From a checkpoint of a small mixture-of-experts model trained on Wikipedia: 8820 steps.
Below are experts of layer 7 (counted from 0) of a mixture-of-experts language model. Rows are named gate (a neuron's input weights, with its number), up (a neuron's input weights, with its number) and show model dimensions 0-191. Each number is 128 + 32 x the weight over its row's rms, rounded and kept within 0 to 255. Numbers have three digits each.
Before each expert's rows: a language model's description of what the expert responds to. This comes from a sample of Wikipedia text that the model never trained on.

# expert 9
What it handles: Small whole numbers standing alone in pipe-separated sports tables and stat lists, such as 0, 1, 2, Total.
gate1:180111112093129122138120107105142165114153131140129122127118095070136076095143130125102101081168106139118096130199096147117122186169093142160143111152139073188086170125056201138119128168104103159149172088138115118154147121154145153118128088173136152069146111183103174141108105122141194111110156111144067138093137137122166144155162144104155168111147106215109088141151103173127108155183171166066191202171117119136113097135142132083091067154116152133126121092135116146113099117175052131131099135135141178120172096125047171144133103067093175118155100144198127110101093140128100168
up1:158126120090131099127134112113141164125123143143126124148101112072161074103135146149079105080158101151114099128202087157102131155165103140158161106128157075171087161143084216145104122157081087135153159066148111144168171108139153134134121080173132177065147127153120164144108093129150185099123131109141087133087132141134205145161145144098117180110145099178119085142138109194134097156180177183059163172182142137141118087122129126098109110146141132127127102107150121158106101118156075152123112132164132191125177102103033165135117106056099169130180097141219138090111104153121109145

# expert 8
What it handles: Commas ending a noun phrase or clause before and, which or but, including fused forms like ")," and ",\"", plus a few dashes.
gate0:166083105201118124143153128159182154084131120050139093162127094168140111133163134155074150113221156119133078117149131087195184080158095121141134117112052123118174109170135103110106115141172058140098137120127133137082117173136136157151139132190136143118100218144079122112135128075159141147167093121110111114180159086146116140151118109139178122138124132091137124163050141118167172144146158208171064088102167116120107157083113121132156100130120066109111160161149119119134156131146076158154166053078136141115143150111070093091115120150091127136127160135155132185143157131146092092
up0:165092109197117131143156125146193151084131106051138095175127095173134105132171133139079142109214163115121076107161132087193175071160097125134127122117044117122169107166141094116105111144173065135099139117143131141066112172128130159151134146196138145116110213147072119127147132072164136134171095104107119114186156086144125140145127107126182117130120124095136139150057132120172183138152158198164083083108154113120100146078126124132143107127114067094106163162152113119135145127141062157151163050097143144123154143130066101089129129146089133144128153124152142172143157122152081087

# expert 28
What it handles: Pipe separators between table cells, especially after a filled cell in review-score, roster, discography and statistics tables.
gate1:159110087122197136112158149128135129159141152146115156148148073078140141099136156106116144148224069098105127088162099074157108046102107112126093132116071066132116131122028082096148092148101206110127141150088113077139137106148137113177168157061143154141146101141160072182151167098142166120139127132094149149189119091160073094069115117129119130104164083151112117111128111169109105137107120074156141136150151151117104112127142075188127085120151192139068090127163133149120172142150112166131097112117143034163146170142162128122157137125102170134108137155133172104095124133097065123
up1:100152166098073107160094130133122130117152124123148116070119185179112101147106105141134098110056172142156143157092116184095161202151144147153155114106159198150104129096204178147098176125171082132127110110186177176153113135102145180080104073205097115120092115128137168048089100130118100119089099128180122114080181188115186155162140155145161171138102156113121155131097170102139146082147098183160113141119128132130161147125136154055142170155113113121152135123080144119129058111118138102130155161135126190107126114151081119132115118132168101159125116082122064169175141121153183132

# expert 16
What it handles: Blank spaces, dashes and zeros filling empty or numeric table cells between pipes, plus LaTeX tokens like begin and frac in math.
gate0:159147041120155088135176137130114139137175058123134097138159142143088159083173081204169124126118128100080101136097178116144128097119071173112137076047117111090138122085148100170098092143103138144158095039140149105074116170136118107217170106096153137124080102128187153136103112094156184165097140146098142164139148147120114123138177110136104105094109140115065149082104131128143181156136073117125118164140121098140097150108164100157150170113086097140106138134125155111078176127086187159101147115143126135195102117164119120097183164117084145124147142068175167141149094113098183120
up0:161170020104147079128153133171097155135149093134114076148119150157117181098147072165140098157114122095085106125076170134140123109105065160123148058063127091088150109104142128178110097177111147121143081059125149121111102149118114097210160165073118139152067117115186143141109121102134153175114110176124139162142140136115136147139150085124152124070104140111089149077112143119087189147132058134150105165142149083156099151086165107126144171102100071161118122122134153094105203101099165155120194095116119149161108109172123122116168140135120160127151156061161122151165105133092195116

# expert 40
What it handles: Abstract nouns and their suffixes (-ation, -ity, -ment, -ism, -ology), e.g. development, research, education, law, accusations.
gate0:096110148120103093121106124118087138132135164091181145115111127126178152091109155077147115102153109153160162141173146159098096162141098096124136123182098142174091072124120153134168144129179148113071098113159085113130088107092087133197146105137119162119143076078184124115085169126116103167162150130128147097175149144105102155109122108126131101111120158122180231162141134142152094125110136117125047093094139182077089154107151123155154132100105196109098106132126101059065133137085112085106208094116121095146087128119145134120092126134121180069068078081173142072174095155114079063
up0:149122113155146160147136129141170120124117087150089121164141120095098110157149103166114134169095167100101101123086117109161173087120165158102129126062150099089178170124123119109088118136081085164189161148082181138124177148150161133084124152124146084131117197166073142141162088135140152106094103128127090158059106114140176118147147160128135180164126105133107036084124138119092162142136112115112198160145105070178164090168123142129100117143139040142129152122126157203185113123166144161134058180133141154111176128129105101121157125104137086185169153161086106194089162093127184177

# expert 61
What it handles: Function words and digits inside song, episode and award titles or numbered track lists, such as of, for, 6., Best.
gate1:162101075137152088126133139156184101139130151190196133103128183197214148145086147129119150156147074123101148129098076155112097146127109120088155017136105174130109117127059134113096164087099115117084088153193133118085151175128147115146112086128174177062125189113076124157132173144065090160085190178088144149113135092123125159073113108124140111173110099118095132178160122152114072155096098091140146137123123091132138108152125126135070160069142139124142185079174133146118123152087156121097134141138117139177120098133066100102113150086134149126116091126167146129161099090130140116
up1:146140071101100150130113126102164132181130110178158173121112180179211145180113139067079148134154087126133157125118079198071111131126123117086177046151140133158144143101111133146136162089073118171115145151183111120160130163102170115109111102079186169080130211134114144154138155166104105110106139184077141146109142075128112125105161071111127138150115104119091143138141121160101063153117121128179207127134124108161133096113114106134080162139115140100155203106184177142116127146081127156092179188165093125157127129134078111063102131097137160144083084162135147123183112106116128130

# expert 33
What it handles: Digit groups inside larger numbers after commas, decimal points or degree marks, as in 55,000, 1.72, coordinates, percentages.
gate1:124133140070107217152108126090083097141128127066138210166132164096186101217107134137146122154143131117153133112157131057186149059224090154178131089134134106119102130128129146092108128117171079164146111127159113097152156144176176087154140080135112106131144090139113151130150144153164157157117212116114112107104094148191075126157140154081079133153129113107113120111161162154176123115076040149149125163116147157126136156148106172150125156130180166050122140180144188137106128100167130097114157144137097158112117160132119153135139095114149181144169177130134151102114148132119167165
up1:139161132095137201109154158136111097124138128092129255168146148099195136206111108119166123136164102085140122141161133112138133075234060111157111098145138108106096115138104112118102123083146118155137129104168148088129183186162133133170127092146126088076164101144105172146091109127177147163138251121106118088128112160175106117110124133105117186129152109120069131160160127093170097087095120116167133116130174182119114108126129162147113130137169215084120174169127189132113118128155143093119160137117106149119124159161166130102120117106163137126166141157129171146126116132092179105

# expert 14
What it handles: Table pipes and separator rows starting lines, section heading "==" marks, and infobox field labels such as Personal, See, Starring.
gate0:137130129121155159130124165116179149063130169145124176103142090070154143197168108121107107168133169145124128112127129193152090163094172145148082115101093112148127152077186140111101156118121175115137108177149128190102105164139093104176113172168153126139159137149080129129146063148075154125139162104177134142095096141167146164154170119101199117142104113076110152134115112129108124137145101048184095103136041082137140124111107152160163075171119111071157145102155118117099137116113129083131106099074113101078133103135124049065097174077091096070175156128082169135142104146166090100
up0:119131120118128139130132178121195161058146179175107158111164110094151146201167115125085127146158153152148147116129127190143080123112181134146118141098100123151118140079212132146120155074139168129138113197146145182124111158138096112184108165178159121153147119143076128120154039140086153117153178107170129138104100142163157170167172123113158149136092115075093145149126105140120135139133111084180070122137027092137138145090120166133142068177124123078158143125153123122077150106098142074139103120072114098069131127126140069079128168097111129067169164091079165122149113134170103097

# expert 47
What it handles: Initial letters or consonant clusters starting a word after a hyphen, quote, line break or heading, like P in Political, st in states.
gate0:195155125136128113122077131110139131129150130134037047154148181136091099115083133171106102119155109092179080125127127152170148148130091132084206026093114153131065113074139088186074151160124166132142134162154145088125138093163177145159156116083126126164122115176072103104185116121144134130128093188211146125147122086117146158114113189155122098111145152147133136082118146128148107133164046086132101145145118113135120149162134160169179080131142174157119177086156134105115105079140106110095119156118102109089147087122113111085076146152081148123094114153155116146146117157187171099
up0:186159128127137102124056122102126135122167120158038043152161190139110106109065117161110108131157105089165086113123128137161138143139082145086195024106127148138064130101142092174077143154115163119134107144140129081134127100164187150138156121095108140150134132181095117079173126119135125133142079177196136127152114094097144168109122196162144071106152126146138139071114134149123097123173060084139093156145117113128115152160129156186187088125154181158129168081144129132088111102144114101104105147117115116076156077131117118091079138137066155114104126147148133137138116165187181102

# expert 26
What it handles: Country, state and city names, often after a preposition or "the", such as England, Australia, Russia, and "States" in United States.
gate0:139128169141114078171107182158120169129140119137122131106112180094088213095134155164113120108168123123100158151145141103102161185115169157091172138155126147174133111064132169094159150151084068127143117142125148140127194143186093113120101203112172117131151062072077120169149114150139153148135153178157160187085112053162124142067148157184068113097117158131120114127134126084113129155098038124111116157106108105144182085165210160157165130126078147124148136122117130086150108131159118156130113091142137092139078138097131061118130112148054145079177123150140163095133121164145140118
up0:155129181142114104136097176136114148100107107117125143121121175101050219094159189175116133117159133129101120159153166093134144184117152152114176153157124122181126118072115155134123175132104112140154106103147158161124158134188069107129104165083170122103095077117088082157168115146128140156184152170163186192069124076147127139033181130182050128076067166128132105158152137093071112155082063134096124149102129125127153120174149179140118153143054166129165157126115116090106110148149140141119141112118144090144084111109115087139139126133078130105163149147135159123077099166099151120

# expert 32
What it handles: Short syllable pieces near the start of longer words, often vowel-led, such as inter-le-ukin, te-le-vision, ninet-e-enth, re-, co-.
gate1:137178103092132160159116107135105132108076183156109125110140123120129141191107132132166138151207108072136113122081101093143121134062123095098145108131119119141104116150107162050098115108156117079153061079139120102104173184031123198119152198177125111107072085047141133187089137097127116153111134169073141120129102060121173099116184120137174156156114126152167169107132152137149128141197105128126156094127130136135120138110142168137127142121089138117110141170061115070130119132110113145149169103107092148147181152135162132073165151171165122117152164169188181105117126139146063116
up1:120119160153115112101132140124156137132186081085147132150134137120145120066116126147077124111050108185131137126145156174111122100198137178163112128161139155124163121121148081212181116159094153173090199171133129169154095083214119070135125067083129156141193168215131132072174129169123137120130118106185136141105152173131086144149095116128101069111140106085091093162107104097101116121075158131129099167150155114117140106145110098107152135139144107125162101077204138168126130132167166108088093155151158102113093126109109125177068111090094123171098093101075086135141145137120180129

# expert 19
What it handles: Capital letters and letter pairs inside abbreviations, codes and coordinates, such as IG-N, CN-N, ASC-II, 36°25′08″N.
gate0:120152141154151072042078087087149132143121185159120129120116150150143120126136121097119157134122166080078089159102135120162164158180106176125105177141119098117127160137163188127164066139171158132118137119107145057104153194144144148139180116055073182146110124153209124159130110117152173117124142099111117137130052153154086067100106125112080141154133151100155172138194174115122136140122147123098113146143129184132094144116163121111184118110118127090168121185141109098180112130062176120140110245153101138162089087158130138116098088130163141146085143146134155098106143106103072105
up0:132159140137149089039071110101158129127124180148113117112121129147143128119141113083108147137112153099089101153100144103175159167172102178139109177156131126120115150130176176122167070143168155144123121138126149061070132168152138151126164129074097176131085095114215124180121116118141164123111170104117111140126050160149087056103101137114083158171142165111166160135178182115102119152107155144095122139128125178149105155128176102106183096114114103080189097173134119087154133135059162096159101217154093118155078085165133121107110083126178169155086144152137171110094138125105067108

# expert 5
What it handles: Word-piece syllables inside transliterated Japanese, Turkish, Arabic, Chinese and Indic names and words, such as Takahashi, Hakikul, Sanskrit, Taekwondo.
gate1:100152103117130106107153087096118057198160082146141141103121091196141081150181095118180182160122051174199139116114137154116117159102136099146151163116141179093120100190111175119128170086101121136105127116132164152165108163140076129104052136109196133064126123137123166133118106127120174144117181140092122127135095116101124144133107149125114130119134118135172129087139131145133135177106112197130124123115056157116110173110070138135132133075199135107124176148154116171101136106108089202142098084157092150164139136189096158122097133085163177177076168118188136148161114079105111073
up1:125084175127114116135098150161161162073114135055148096145142133064099143124065182131086095096120195072079131148140117083094148110146100177082111115137111100143136147037131111155113101153167134131161158149168113087091105090134178121135204138158048148183121158086157107159102122153150068124143088122163119136131164109159171095104145127150146120110120152131096115170116148109106116064134129064134138144157194109136120084146183115119112108173072151146135070078106128087149116163127159083081179161119156104071097133113143134153153112142107095082179101147075129142073169136151163162

# expert 41
What it handles: Line-initial dashes opening infobox or classification fields like Kingdom: or Floor count:, plus capital-letter acronym pieces such as CPI.
gate0:135129161122120140175190078104188111166111132122142142059124137172127054104120151113168184142149104069107149093148093111186031129098115154127079086159109165128098134158082145137193140154170105129123155150117134092188149100125073133113135183101083062137146154163158135154140034139181154126089098142121161155162093083148133149190110085161121162124180108162115070116146135129120060118127095128129128075148138159118116155100137158182151166096145082079100093146164117108142094143113103134111149169195116100096160135103134086160091135071123125155128126108166131113155141088105164146
up0:126126110129112121101074168149062162094135116159124098175126112074123199146123114139105080114126130176148113162103161137069223126133138106118179184098150095136158114096137093110056123109079129142152102129136117158086111148148171122151104061158154203134108107082096122103114222111085111147175175114125087086098167164089119103079126153094112093141096140092133164134101112131123190139126154130101135179108112087129149091166123095084113081167114174184171153117127126121120170105152157139153115091062146140165062124151124179076177113180137139081114127146074155129099130165140093107

# expert 2
What it handles: Prepositions opening a place, time or relation phrase, such as at, with, by, after, over, during, under, often before "the".
gate0:141094133167143125137193158144116087183153133123164102098162175147125148156157175128095095101174129099142106107189103153129080160192063111126071143085158116119134125077119111167120147168100138126125126133097113103117131087040115148137139079159130157133087080132068108179165172123168138123144131138131116129148170162099096077190095070181172059126133154147206127159117104108160117114109079157129077142135145118081072174138141142137144130135152121156175115216157074089101170085067128095108087115110131123128126132090105096146080182095118138107123115167098079134106127095094175159
up0:145115139167124147121199141124122073214146131108153104099119182123128160125161169136103094099166143096155118101155123147121104134191071090129101165075136137156139146102116109159118135163076143109158128114096130132126167067026118116125120082167125168145060093156091114188141179145139127129154149136151115123152178143111100096172120042196149076142149144165189138144145118097145120112129074170143089140105146136098099135128139084164124115147152095146173169212135064085087156056084134107102113126090140178119164136115120102149073187114118169115126132138079107116107134099109191133

# expert 52
What it handles: Middle or final pieces of common English words split after an initial letter, such as h-amp-ered, s-urg-ery, f-ount-ain, midw-eek.
gate1:122071084227107129105114150158115164114159122090124124147152071137155151150166144087157085095149132113140121151089153152182120090121080151138120164163094136063028171112124100131160090141096118127107148175114162110127097170146157160143103124099189083099145103154154182080158080083119076095170147156110165155171097114068092169173178094117088118180145098108098124116148120145152128082133144164135097109117075123131165146164146092158154177140120126107141216145162150067146160113114155138140137149130087126118220158087083143141082172134127126105190138142069124126151126121129123133
up1:139147183079159094148173087076143109172101153136121100110066188114091107135096139152127156173116150151124145103173070150080132132165175108111105103094177126186190062164139139136077139110150145082166122088139094114106154079098085129098158163164111170135122114106096095152088165171152146136074123129126079068108167132161129085087068137134170116062090153144178128135093143098099164172116104110132157138179189141114093150102159131132074083126116153150111078098081102186123102132140088099110130141097176128133048129174165106093165085113110115174079153141140107138115147163160098110

# expert 4
What it handles: Nationality, regional and institutional adjectives and name-parts such as American, British, National, United, New, South, including suffixes like -ian, -ical.
gate0:110094121179146130121133138091147165142031134124092082108120173106078146146115106094153138138134091183120123135170156130127090124183151136107151062114103129144158131099163111130090114123130118158126090136119078156168095113110134099170099154152109120120139139115125192135156213176157116100172104131130135145104011161079176125096163145112174166116109122157162138108222146188120113138150135130140126122147056200134083097162134142118145130106082145098158161126179156153101075130090136113113087135132140116019113083061147115162113146135160176128134109156133191117104141099175114135
up0:140152139062095135141148121166123101121224137119145185161143078146171125110137150184103121089108173067112143103097100136126189134082110109141100179138154118101079152156086138125162131144115142088140159114151175095064155152155117167099120088113139131136125111140147078140115045093101148144119132121138107127142228107151108139151109120150088119124150115103072139152041122077123132127112093130126150156132188063113178175097119150149130126137174122162126103126062113116146168130156108146135161128128094140237127196177102164080128118130083081137126150098136071119147134170058160134

# expert 59
What it handles: En dashes, parentheses and degree signs between numbers in tables, especially year ranges and scores like 1855–1857, 84–103.
gate1:125099096178142097115121127127159115116192058166198186120121191141178069150129137104127149149115216103056135136151093081137109098128141118108143122187181117133130200124134136116093082131141108156143102129048161154104083094066077188104120170120122158067167084176113142099119136131059113109101162142144140182113152143075124182167118122108069111137087163182174147131152119132119119153142144156164115132126123103128156152127150094145121108148101142122132092152116157132106134138100136154116097118149140113151142192099135165101098099108119135154152108056165092063058193130172149101
up1:120160149067121161130144120152115149137076210092049090162129059106065157114128118156139106117151049160176123097116151135123150165138113139140125151064096134125135040122130124132154175111139152130096152133190100083168184161187155093160132088123132107185085156090141115146135101133199131131134104110102095099124087107155133078095166115144170146147165093085091107108116121135140148120089095092125160098141151166134094100143123175106124144111172126142143145089116068145152116134127128067131150156126140153102126045164103082150156151144107111126125140192075148203200067139095104158

# expert 17
What it handles: Prepositions, mostly of and for, after nouns like part, member, president or supporter, as in coat of arms, operation of.
gate0:183100081108164101088203119125150085117138205174100084115126132165149175126065133101129086116114074178118091143152172147137073130129113108135095127172106130092149097200187141101131114141127122078121204152167121130151077118103090098145128105116110191124156095141104125098150082168145125132112146149120142116127138155115174195117109116138131111112159176111166168087130128114143099100152122101133218073167113172113124129083135115114071124123064152104172159187156154155182080163168134093082109125100098115146072142142167124096147189149150100195130091178145115157110103191132121129
up0:109076068098133128104203133122136103115098172126098124145150118165121127097036158140145113103121076167123108115161125155170121174128169084132159081121103130100170124197159128098099109122094170140113119134148159118167142157096127134194144086104112204125123175126111124094124144123163117054148142117148134134122151146140130147163150094160071137188202171159108094072170039122155141138103120158146118082187175178116153105151140132104097090186112128112158108107144132140168100146129055094102135140049068123093107121148094167101130121117145102175117144169133127135069131211097145147

# expert 57
What it handles: Line breaks after sentences, section headings with == marks, and table rows in wiki-formatted text.
gate0:065133185130109125098162130103080094161168086142171113118155087100100118119116172080127147107126160123103110114091188139103152154109135084146146107160104123110088167124147133134149117123137138081116091155099127112175111134128155111171177124142127135125103079144169144089119130126122191144113115135032126098160137130154135135092100121045099132140117125144049088134166146187115102092062123107160145169110157138109109098105089150117099162167135175099091131130097122100091143026069133092163050156129098085121091132127114133220128160105193172073153143077180168139195135121147145135
up0:073123186143093119087162134111109101164165092144176123128144096118110109119101173076126147108126162112107111109096189134097150155120137082132156117175102115116089175136157137144152115111140137090109084151095127114169107136117143114167181121153125136123094075137162144094115135116127181143111117136037136100164134122155134152108099116058109133133143123148056083129170136177119086096062117114163146173120172143109116120109074138110086170161137182100079131134100119109089150037071128085154046166125092073122093132129122141223128154107190176066139136069173174132188144109156129138

# expert 24
What it handles: Vowel-consonant pieces like -or, -ul, -ir, -as inside foreign names and rare words, following a capital, e.g. Abd-ul, N-as-ir, Jean-P-ier-re.
gate1:105170094100096123095140144150097128126083124063151154087153154126131123135131132132148092145143109119119127144166144082176185127132124212111125219125123127146066126128055094114193087108195135094125068088112119135111167120145132147149158171085130087152121200101151140114169177138108204110115106160148180114139128121151111133158163181098075159093148133105141118127192144146179108108130156090157142185100083086137122149107068113171170133104138089066112159104124162105149135153137089112102094119125140161153127175163095129113116071114127220108100175132115141092074067104112159085
up1:184125072074167125096126114178121114143123141153138098136135145152121186202084116133118097141142165108127126158145128125119113088095155190144159116129139000174106127162077118149099088120118152130168170198152138164123140147154139073185096098150094123128090094096132093164112113141109177100123078207112134143112168163128186177135209115143142106105077100184131160122070144155134132089131113153099154123165034099137128155089144124166128155078159142099094146116077126083172128146119121105159096160123126082094136080143135094076111116126144151109078159113104138111138093119134144118

# expert 54
What it handles: Periods ending sentences or abbreviations, plus closing punctuation like )., ". and wiki heading markers ==, ===.
gate0:173107111107143168137157117115164131121144111114157084165113169123107107088156136120148099196059114133103161146177088174160162106197079103121139187162134093175112046153156123183094105083129138198174166118153170076142137084168138120102148155154090172124141113144095136079126140116145081093128110117048150175084114067109107114136131071170137145122082104135073106151131137117061130155133141120113134114099112117142205170130150163126155072127115146093083120176112121089121118068127099147149095116161122113083114152149132173130112142093126195085156086148097116135109086102216108146
up0:060126142173122088114104138160093122107115164134130156108131123133139135151127121132124188057227136141151083118075161091101094160067154160108119060097109174112161201124120138084141152137107116064081084133125078156124128154082103139155121116112175087142135130117148130139156109115116172163115146126177105098156154151148189162162145175083123121143151148123184185112136141146182123108123097117126119144178162171103059079111125080116126154120151117148182136039138104177146117175149153127119192153088156170158134096120112086136150121133137094173088161101143139116096161161022117111

# expert 11
What it handles: Commas and colons after place names and field labels in biographical infoboxes, like New York City, U.S. or Died: 1985.
gate0:115064164154103180116182054128142171129159137130131109116139118075075118122119147126128194127107099122148166087156136119145120101127121121100149166159128111113137140076063132107050114092131108185107172183162092131153032126195194158148132100160148108135127092147129178087113113119130116140105149115093131161142098110122166139141170165101153086102134121131121118129092168135135114122153115099126061111176141131150115103137133169127098053158096130151093181063101058114143059084139169146114128137130110103158111170054104116110093107165121135101096106132136184054146187108202131093
up0:129067160152102176128175060149130167131148135120121104091138123077082122111127137112125189138100098114146164094158138111153128100128110121097155186164121116117139134087065132107048122101126109169122169184167094121147026142198205162154142093164145123130119099146132182091121120122132124139097145109087134168143091122123165140144168181108147104095134110126119108130090175127146098114160114101117050108181129139146103113143134161132091068151090128135079166057093057104131070074142166136112125116117118103149112161068102110108098120156129117115104119122151186049138192099190115088